config = dict(
    num_hidden_layers=13,
    hidden_size=128,
    n_experts=8,
    experts_per_token=2,
    d_expert=128,
    d_shared_expert=0,
    hidden_act='tanh_gelu',
    moe_layers=[0, 1, 2, 3, 4, 5, 6, 7, 8, 9, 10, 11, 12],
    router_score='softmax',
    normalize_top_k=False,
    routed_scale=0.951,
    balance_loss=0.00473,
    balance_bias=False,
    init_std_router=0.0103,
    lr_router=0.00176,
    num_attention_heads=4,
    num_key_value_heads=4,
    head_dim=32,
    vocab_size=16384,
    norm='layernorm',
    norm_place='pre',
    norm_eps=1e-05,
    positions='learned',
    qk_norm=False,
    attn_scale=0.177,
    tie_word_embeddings=True,
    parallel_block=False,
    init='normal',
    init_std_qkv=0.0521,
    init_std_o=0.0,
    init_std_up=0.0521,
    init_std_down=0.0,
    optimizer='soap_variant',
    learning_rate=0.00394,
    beta1=0.95,
    beta2=0.95,
    weight_decay=0.038,
    lr_head=0.00969,
    max_grad_norm=2.0,
    warmup_steps=200,
    schedule='wsd',
    decay_fraction=1.0,
    decay_shape='linear',
    final_lr_fraction=0.0,
    batch_tokens=32768,
    max_seq_len=1024,
    doc_mask=True,
    train_tokens=263700000,
    max_steps=8048,
    dataset='wikipedia_en',
)
Below are experts of layer 5 (counted from 0) of a mixture-of-experts language model. Rows are named router (the router's row for the expert), up (a neuron's input weights, with its number) and show model dimensions 0-63. Each number is 128 + 24 x the weight over its row's rms, rounded and kept within 0 to 255. Numbers have three digits each.
Before each expert's rows: "mostly gets" lists some tokens that are sent to it at least half of the time; "gets" lists some tokens that make up at least twice as much of what it gets as of all text. This comes from a sample of Wikipedia text that the model never trained on. Tokens count by the router's weight.

# expert 1
mostly gets: "of ", "and ", "to ", "by ", "was ", ", "
gets: ", ", "and ", "to ", "of ", "in ", "was "
router:137116133068136105098138106154069126090090107149087097145084128115116111112133157090108099147122128117118117140140105115125125160128133134221142151144127140106115162112132122151133144119120100
up0:124059148132138107101130115138095114148131126156135107146162144112110090115097063111143150133097142140161138149130079157156059119143105125108104109160107125080142134140101177124161124123122129
up1:154157126128127082058120141125117138157132077140122116131119112121136126174152129122162176108124103096094148135141146139141129134113111134152094126149141129153144152152092128142083125156146165
up2:175117136104126151179141146138119140054136139134124109141126133109118127138135094137154136117139133127099137097119153100137126103143114111146116094120150140114091155136151139119129169125125101
up3:116080087160149143149113116156138130109141101139135155119123104173125125086123071118096148121144154105124117124123140126126119131106093111115140128101126169115117178089109118079121113122140128
up4:124115106136124146158113148138134123152155139139136119109117128114104111167164137131108089102089115125099154118160082177092088107130111122146121160125106118091176201146169123139117152147087128
up5:108112128122106117118162146105138114131125127147140091124152165138137113130152097136134112094141124136155100146107075117108135135117111127073147112112080113074129159130125131118153133113130121
up6:131130141134106133098155154139127128083152076135105133126147078141141077100107102136125115107109143131101126150132123107151119123150112147117141104092108138128089115117130107125156091141096111
up7:140120100161086107094136134154129102143114142124133158085153131122111081141137096077099145135138126109118093103161131107112127140113108134082122140140114150122115128127137141102136114130134116
up8:132108103133137149121164129121119097139106155188156117127133099132175103139136089141127151155139150137106183164168162110121124096148121101123163143148107119113148085141115134119170127089146098
up9:138113140135151119131133170124109122116088132136092142156114134144150108130103126089118109144114100142152112121134110063135136199072121128161120158134137154119106116085161104081150135109147116
up10:157124227108131052134112146161126162124150142090095127139152117128122150162133114090132140111123099106097121127133115186154103168106144163129106085157141102125139100119116142125121151150128172
up11:135124120126170115098089144106133108166109129086098150132087117118144143110125102112138179127093123150088133167204111140137124103086147149145137102152137143131110098126183137090120134078132154
up12:141097146133127133130137133169138159128132090149120137143163138163150129143098149113124122141144103105166143151117105111152088105171145160091138120112120122075084150130191105095164094093138101
up13:130126144147155123125133149120128102145087096115203130152143112098154130157123155142114131137159097098152120169128111146132123148109139145155102107142090107163123132127155151115180157151135086
up14:125076145110207104128132141124134092124139116087143135138128114107098151155112095117114109123109137144134126149140131188122138130143114106162111129126109139117149164139161135084134139158090128
up15:140073139129113141122122090119119133153159124131138111158129142111136111179133136125106124120120117088115139091108144158147120131165114121152151140152121108126182135106084132163155163190143134
up16:123089107137132065108138121175145124146086145128192151131086140107128116168118118115114099133123159149178134166137142148105101108103138132122085065139115116138125105108101172109148099126125106
up17:125132127096146111176073148085094104115119124155129098153150113136122147163125097128075142154094091132103154104139151077149092141142115127129144134146146125122141162120155207118154135140155153
up18:141127103086179073115164109095162074175119152106139139157133097163136080137110094097119099158176120161136109147099120151130161112115164117126140117120107124116166132158147120133129145116123103
up19:131145150116131135158154133130142143113145108151134113155120165140121140073103112170134107125122151117134153166142172094128116147154102104116104123121143115124144110122119161116192117161137142
up20:159103131126139118139129195136148118119112161087130145139119129129106146143119107107117130098130127121151119134110137117099134133118107056112132137115140180157105133098137143087115144109129129
up21:098150118114148151146136138136102181094149156130137102114166119132135122121129114171169093078166116146105134103126081101152119140121150142129140114198141144109125144129113116093117099141117096
up22:140121134125126133152118128129117143182113146089103136134085098166159140148153158123137164122112107161145144135132089149104125117111147122140143099143132144160147162100113125131110162117163097
up23:101139131138096094131120135162106138096170137119127085117124176150138198154093150130113138138178136103094142123135141141120141160108085125107141119090128167143168160147132117109133181135110148
up24:157169125146127083147136161130096129183119085110113126088102093088125150101109185138132143124147145125115105124131131169137121142127141170165104108114129104186127127138161134123165130124136150
up25:164135120141163138132122138126140164140109132119116161120085174140158183185152158147130134119169105087100141144146135109075210135110094111125154136119101118140117117165111116158089138123082156
up26:155099144115098168101134173099136133128118102112145095133151136098192096134136132101148143118118141159104135139130165152134106085130097137138101138147152119141127104130122121141119124138106115
up27:142112094129137118088163135077144132144123124111108137148144115155104130156131096100132147129159068168130082070132116132122127160127114130127150105140122155186123104187141121091127112145158153
up28:111141115117125161145125127170126099119162155141121160121117141160160117125148101150097099140147099115128151116128124135136124132154098132155159206146095082114105104132131156127162096109124108
up29:097143132108138120178137142140146121156115153111113142171147095154104079111134107106142122129108115159109132096129105129101090174085128132120127117163159144130176123123124122107161123124144138
up30:122099135135165124117101159119165119140131158131156095152158115100154124109110127174108121110093177128149178131146126145132142122130130126137102136129102142119150098104075140145119127116141096
up31:159161108148129121140152099139110087142120108084138119158141102125093115105158180131080113218150110143117119155146132129122144152131137135158143138133142131109099126115137092149171138096154154
up32:166154139132118120092157129135141178108122109106088122141085130160121091129153124141145120090116094123112133132131155144170123128137082141112146119160116132125142161148124109161129144121136130
up33:126121093145150148131117128133147134152133111157136123114128096124088116130188151161115125158112155170133114129091107134152140125156156118132138117121133132119120097136067133143112117135117155
up34:200086151134155088127139139143116144117116145111115110121113151097145105165092123111163094137086098109125062118123148159156134159113108142134106118140103109167110119124114111098135131132138142
up35:133145164138087151129155109112112146126153119119158088116122122123133126114101144115156116134119138099132131136079133133106122120145079120147160148142127113123116143133118137146123114144156142
up36:157138143149136151161175125118149118165129139095162113077119174141150121106152141133134214127180120131090166082125097151110120160120143120144142146113150128184122120153130099135121133139119143
up37:090112158136164082155116111118096091116118102138112153149064102071131140129139113097115149122134091123138098131144165086123121145106125153145172156144160103127118122134148141145154134137146138
up38:154150159138166120123157164141108142111149132141141125122128139133152161169126120162143083075121106156129115188129101146148133121159098113063157150162144071157120089118136116090144106148149133
up39:142154160101096118153133108175122125123134130114150122154128126159149148120103139120156115134144106146134131071061122107108092118166087108090147125138127110075099126056139138104183119107144131
up40:123144164166091104099103138146112146118152161132108107121147115117132126187118121099132070148155116149084120116086114147118118160146134125116128094141159174144164127135121114121150178112191163
up41:104119151165138094091127133128104134131136133071072128103149143146105084102135120157162151125165104092120160103176129117131135139125090125118142077106151120182138130095080105124158102105121131
up42:139094109120130144134119139115114150151116092135119132135118128147102087143130099149133095140134135125123115113115117095128127095082130144138128175175128143085102118124155183132118112101140138
up43:172101123124129108159125098086183065130125127136144129144133092133126151125116152120080110124093177140136099179140146149137155126135138120131112116124176093160121128145100116129140117148095099
up44:112136131142168126113168091114175113119126155114154120149137137162088127142126151147092130160125088114136127172112105096098116142145125141118167133176132093177140167104144123096142133117104155
up45:109083116089126120131121175132098133122157131105154125117111135133149127166094166106165123077107129095100117119120102137112103080169120123131088123179134105107123200137140085150152147139126152
up46:110094119112114141151139121104076141121118106151126144139083146116138153139098153127123079153138087132073120158103102167149127119167144101116152094155098105098162141144168142130108188150079154
up47:141145103133121165143143156158109161154123123058130121111117151149133137156148138137160155127074132125122113123130119148079132144083094112124090097110104130117161191152127131141140122101150117
up48:132090127121130141103113131122120122086140104118118115124154141167141179128149180113113080164102099150110168081136091131120098130148049087113142146088122148111188139138144118109113098155118138
up49:155108134136096121140135113144121091138106103123118150190118151106124081162124174131144163141120134135116124088115132139152134139129150119110134141129099127132116096142142086116124135152160122
up50:090115075145154154139162154114092094127131099147110128153146118108114125097117131156112108142119152152099130102172166125092112115151106131117146158147139154116097133093161109143142091142076085
up51:140140135102081149137115120106105146106125116087117166099109147115126129175087135120153112119156141131134095149115118171189161116113133075108135129124151113118105131171131100102118147127136141
up52:120171112167130139118109132113148141099134101119077149145110150152125112147138171126158148094136072097124114096157091108121104110157109116113149142159124119134140113130129065147155121112150088
up53:110140080117118130179147110119116104139099137129145154161098075095129124117107115079125128123128124122148100146117141143145139149146129091075094122156132108118130138138124132151142132142158122
up54:124128139141112125141146149141137114102160118157145116150110115097141129103102168142128233163116108118140152136178131088122108150121073152115131144148148147151130129086111086118108178096121101
up55:141142097119119110145166162124102126126136121095106194115103129094149154126082143167164055147113151101101143137152142124082134147138132122128138148150136110155135139074156099115122107129094081
up56:115103116135124151142110126113132116138171103123132154116188067133142109144103113093099171165100135142147131133102128154158091128093129149107065140145148085097115113151160176130152127103087137
up57:092110168136115129164130116140090154111138124088145186188162118139130109112128097111128142169150120133129181118113101114151104136137115100116122152100088136091140142139137178174109122159120149
up58:151134169122107132098164139130154126106167132137110117102147146122161092098109120114133075136113139153115129143138143143137128136113136115155095111182126155151153132153132150101107120127117154
up59:110098126099118106123152115148135131093091127180124099122078153147119155148109142127152097124131123103095116151075076110122122085181118148112119122120109122105131111114136113139112112119165131
up60:175128146140134115126123139185135144144132139114102187176140086171130157154116130101153134133111139111100125134151160148108155089134175109126097117166118139106144126135122135165143182134173119
up61:148122142137123168143140155136119113167100124046134148169119125135155158126097140118138143180172142125124133133125152119136068121111104164098143133131099104135118152133096143099107176151172159
up62:090110075144090140163137121102145116093136136122114107129099136136141134142106140092108081164115121116099109136119118118152163159113085065151157157109101165123135127132101127112093137173158090
up63:189150117125146129130150170146093100125127123119109122138080115115141113091107105136108129121141110178121131166153081147115147120129134180139149142109168110127130154106142125128113151108107157
up64:132108088154085145137143137153116151116142094157120112146127127153163141158119133124120140120132086084118159089095107151117127189123116077122164149152135135092155167117117124136144159174087147
up65:147146103136131116092175153120178135136128105154129117125130118141106088107164146137127132157117136126143087162118156129111151134134184137117133096121129107183129129135047126149103108128160133
up66:116160098158143129130151070128141098087125099097099195109085134157125115109119132113082131158109067143132117143119111084138082128099103118171166179158116128149101098114156120121170138152119132
up67:158082159119118123136109145095110121160142104091120121130123118145151127140098176159135058140125178116128129088106103136123120084073112141117157188155124115092110102133104184163114116119125084
up68:122138120136119139132121147121132115172093107099124085119103079147104120133159157134120139128129124157128087106126088137115115124141150119167043124130106127138197131153166163132154098126116130
up69:129123187132128129114113140157141137152140180074085113136148120158134133153174102104138102094111132132141168137125101107154136178071139134124125120124140147105163100140122123103161135143143175
up70:078116131131123123108135169151108160094131104157141163074158109172094103145133131180163177116175112077113140106154144110164136120116151165114110095151121142157131129142127101130111123106132090
up71:143169120121144110180091128142139116118149158119113129105127129145128101127095183107108121132101091114114133062141087130160103120140149103154167170134136118152099115105137110135152158142129137
up72:122140143149136105128139125159136139128153095124113066115096127122139177096134156131120095101109143138117104157127148128128135112182102113161122122128156090164135132104123106131163134115110163
up73:131125100149112107142125127124139129128108129135105140127134181143140071144143145083147150107136075073130122109146118143129112178129093136113172113130095155156130109141144073120138108126112119
up74:114134154136130117101141135101134106118110123094143117163079121109099107099163114111124164150110137136118114114168200102128101132091077147163168100108141130123135145136117104099122155144118105
up75:108100175112144146156089131108145135089163108126123138117136097150152109151091100130131123132129162144139150115136120121147137125115132138144124154093113120132140139148118170164113164137164100
up76:144124148175128103131130117133121142114118071083101142132158089137111144127126122112150181123113128150134102135146138088168133128095158174167170167091133124133106125122132105119145131115126106
up77:128102117123078115121149124116097118102106119160143110144114156133128155134127100175091109159112101144098163170109080125098106177148144098106107133129142107094167112120078143087170166137129097
up78:154090120117117107094135151121181126144107136102150095124133087135124090126158121138111179167132112172111154127166070125147127167160146113113143099091157143174110157125138128101087078145117133
up79:157111132153117141118133119140096096091106121085194169145132145120123112171124144136096129141120115114100131096170133151174156154102158125116148118139086104175110139151148116115131146109120177
up80:122119171097155147211155110123145137120149113141116145126132071133135171132124103112130128135122098151107127159101132101104135147165148105132113115125140101154133131094132133125157100107156102
up81:121105130131145101136143123143136162116113154122146137126132129133104111118163098082137183125140117084123147088123144132097125136165142063150222108101124123133120129161122081130147111133124123
up82:162123122123118177082086153170141093129093137089121098136176103113122122103127161093148102109096100184119105093136109142130098122111111121109110104104135112127185144130137125115147134160152145
up83:113117144114114105100130132095114110095131114166138157143153137135148128148095136139129119124141122095096150125134170138159162119123121111115154089114115129118146130124118119102078082150138142
up84:150121150128107125098138158094116150149079111170095136102077106135105146183159168131107123190109142157078108154174141132150152137111163128182116140114106154132159101122119143144111140130117143
up85:116108146136141116166136118137134165112178140152125085153154121174106127148133130145115079105103152115129111155109145103128118151145126112115142115116122099149115119085106117134139108143115129
up86:086135096107123147142159130097083125146129125112130093111126111107104087121132102130109123142145105094081110140110117109184124180125106073120190148138083079104142151134101139130162134130157127
up87:175104135103139122115156108127125124118121160132106110108102151164094128161138161143119141129114069106120116097130152110135168152157117128117108154113129149167105139130164131130165137108115145
up88:128102139132145121128152141113115108152122188097112138130110104048114151133109114102139098128076089153174143148140109138147166120104140116159147119163121130153150140149149109133148121131141134
up89:167113130113152156116119128140115138140118109164126129119136144131135085127089133130120058081101110133169170090120099159132131124148099153123152180129129150099169124084127098072117116107113113
up90:173149135130149098169121088086131136127135111101168086166101127088153161114128089107133147108145116135122168147104155127137111131146124127102136077182164111136094114132145145173119127111168142
up91:121123093095141145124145103145128110146129113122123152129081146147123067083104117103133080141099133135159135118135067166119102143147129123107139177166091162100145129115137154082127125086101125
up92:137154126127109110160161120122121152121116121113105053120085102156133121094134171102098065151150118144116151124104142136097157087144077148160181190094115111145163124109157132154121144125136090
up93:142100135128111155149109159124172140152094159100118084129160155143164113093121102101117132119078131126103203130158124127102082128124086140110089119126138188114139132137139109129121119148141149
up94:124140149076151130142083167111081125082117112090141115116125144134124165127117156148138098129150128127113153094131160098099138114168148135104137111132077119135108207140147137142124163111136147
up95:117095151136143143098090130138156144133130138174159101125118101151141106164164093075096151159129125121093062102125082119129111160097153085121137132167133148152125154141142089109158146124127131
up96:148151105162154127120131128151151115143117118140127086107134119113078092128170160151109114164110147146144101140102117154137130132174156132150139115129111125117100121143073110129109129132117150
up97:133107089142138135094140141123138104110152144103123163113085117098137096120073173150128120116147137115116139126181091100164132113132140144148140118125123142136101105132133114134155108094139093
up98:103108115113127167078156115144135101141119140137168140146127121145101111090120116096100132147146129132129144121156047144095125107113123164132128148148123110109138155134134144097124121128113074
up99:081105118126118090107144158141116135167091124146109101153149104144146099089144107108156180127125137115107117106144105153141143147104135142090139097116119115105132121139139128122142140113130191
up100:148103122155129163113128127134138116126127106144068118137138142125065105156164141142131123155158121140129127177112119120096098163150147162101141168113118118103135105139154136108131165170118132
up101:148163098172141124155165133087148119130138118141093152115125094113127124165171107097137159125121150083114127150117128106123149152120139120168217155118124147130077080144153121121126143087104142
up102:143122164134145139147116148111150174123161100124125094143147113134120132125128130124129146106095133082126112120112130164119116138099129102145115120118165150141113146112151070137090094098083150
up103:080102134138141144125105127153086126128115095114175126112140125149100120074126046109090145124153136123102121125158136125127138140135162105094113151092102153103169141109150124120161160118111085
up104:126140113148146124138141156157141092142142124106101135126170096092107110089107113109089108104164146128102131096118144106193124161118104157133096124157095128154124114138125159146117144119153077
up105:128135075125117105126127166132121099112132133141129094115108137150121150161139146144134142086150120136117122075123168099155155144122063150145205141143136137125103133091091093133158117107100172
up106:108123132150103133114131128157122154124104153146106139129113110161118111101110067110130163152171153117099157080146140133103096166149106119120174109124122104066113146130101080115175142145157161
up107:139205100108130113055118110143137138165099166099111144137120154154161121121101147137093065169095132137124148124115092107108104137143116093102122095102155052100111166119131109131147145132145141
up108:145130178110125135122160108081143114145101142140159143119106165092061112155070142119097112162100143132098148125090161139106114136140140081135139115149123134092141121132137138154124194164093126
up109:120115145150120133123132129105100119138136102122163155070134125081121124144097155157146074086145194117107160093162133163139102125122157136125159148151099145122139102123125123160129119117097113
up110:159108090149124092106154116137107125131114142181165146119125162141146123119106127156121107147146112104130095142157064145120129142130131150129114160109179104125114130110184128122163123073098084
up111:115094142109145124142139141121122108136097146098150163129092132123119115110112096149119143121099086087119120141102069128114139117132158112140162078150124113104168121125098174134156167126141120
up112:089092137130101116115090096156108139122132144135127087125144159184110145177187103122136145098151126076081139121111123136114129158105091089118116104109140120136116167142129109101175132124123117
up113:116138102173166139148169122142115166149175099089143122142114125158158146121128118103139100113112099129108151117083100138121110121147099133119137130160112112132085168120132082110130120117113066
up114:096181158141130139127161130117081129114149145135165132138113144129106122115129093140094148153151088087091149112146122119140127119144111149135172130164083113125149122134102097153162112107129175
up115:108128188103073137144136151134133127139131135099107130154128152132156142125144118103135098056122103121094145080138096186147109120100092149114131129109112148126141155106116122133156088123108139
up116:124143160122140130153128097144124163139182091136123081127138096125137133083129189118127068118138129161088129146113093163127106108173135124116134123124163082134163164093117116088148120077106112
up117:091099115141156152117146164131134131135165120138142107115146122078139103109104149127141134131091159124139174140122162137133154079099141104126095110120121095145161149137116179164125128132112127
up118:147140099139155123122126138121117124094121129138137154140107143177149158165102202168169147129120103100162145080107167115122170133138115127140135119149147168129081156134142073116130100119106117
up119:095142128103143110115173104122088125083117140150149147125080132108157091105081160170128086147115095143137126118085108126142090150156135115131120130156130124182125114136127142102124135119116107
up120:137088138125138163154164098152173081103144106140155152151115140154124106157125095130124113118147095142124115116103138122152085148086111151133108144104098099133126164143128137126163109185119091
up121:139164120152120145114179115139128140115127115097116163107108149151115153115145144135105120145099138121134141089134108081145138129071120138095148155124125136137085143114177133116125114159133100
up122:152098145103143159069140147125164092158164126119170148121108039139108122115118100112048130102106155130121145171128127131137128116142119096149133112132159148113147113110134129149165127098126144
up123:117135158133172179112119134184174133152152098110124130112161141140102139157104132122086103089139134122146102138150133094112095142164157129131131112129126153140133139120132128139144108090115086
up124:104113136132121122129179146141141096146132154125125113115141128096117119128164124155113125123141116147094145097139113132095114109142150129105103150183092154113157131174109134142136114126067131
up125:141188179127099142122142122125138084126160092124140137108177131105145164129112137129098040136113140117134109145090150119116097121132119159145172159105111116166119133127108143117150123135131113
up126:138143132127081144127136108099111102132149131099102110122103143134192109152134117148139166143140103113133144142113124107108123101118065139142117098162099120120102151167097108153115158152128180
up127:105111149151130101128097135118112110106131115172162113111120119105179124116110109144095119102082099132145193126137126069124099116122164144121090112163094110118123149146157174110126122155128091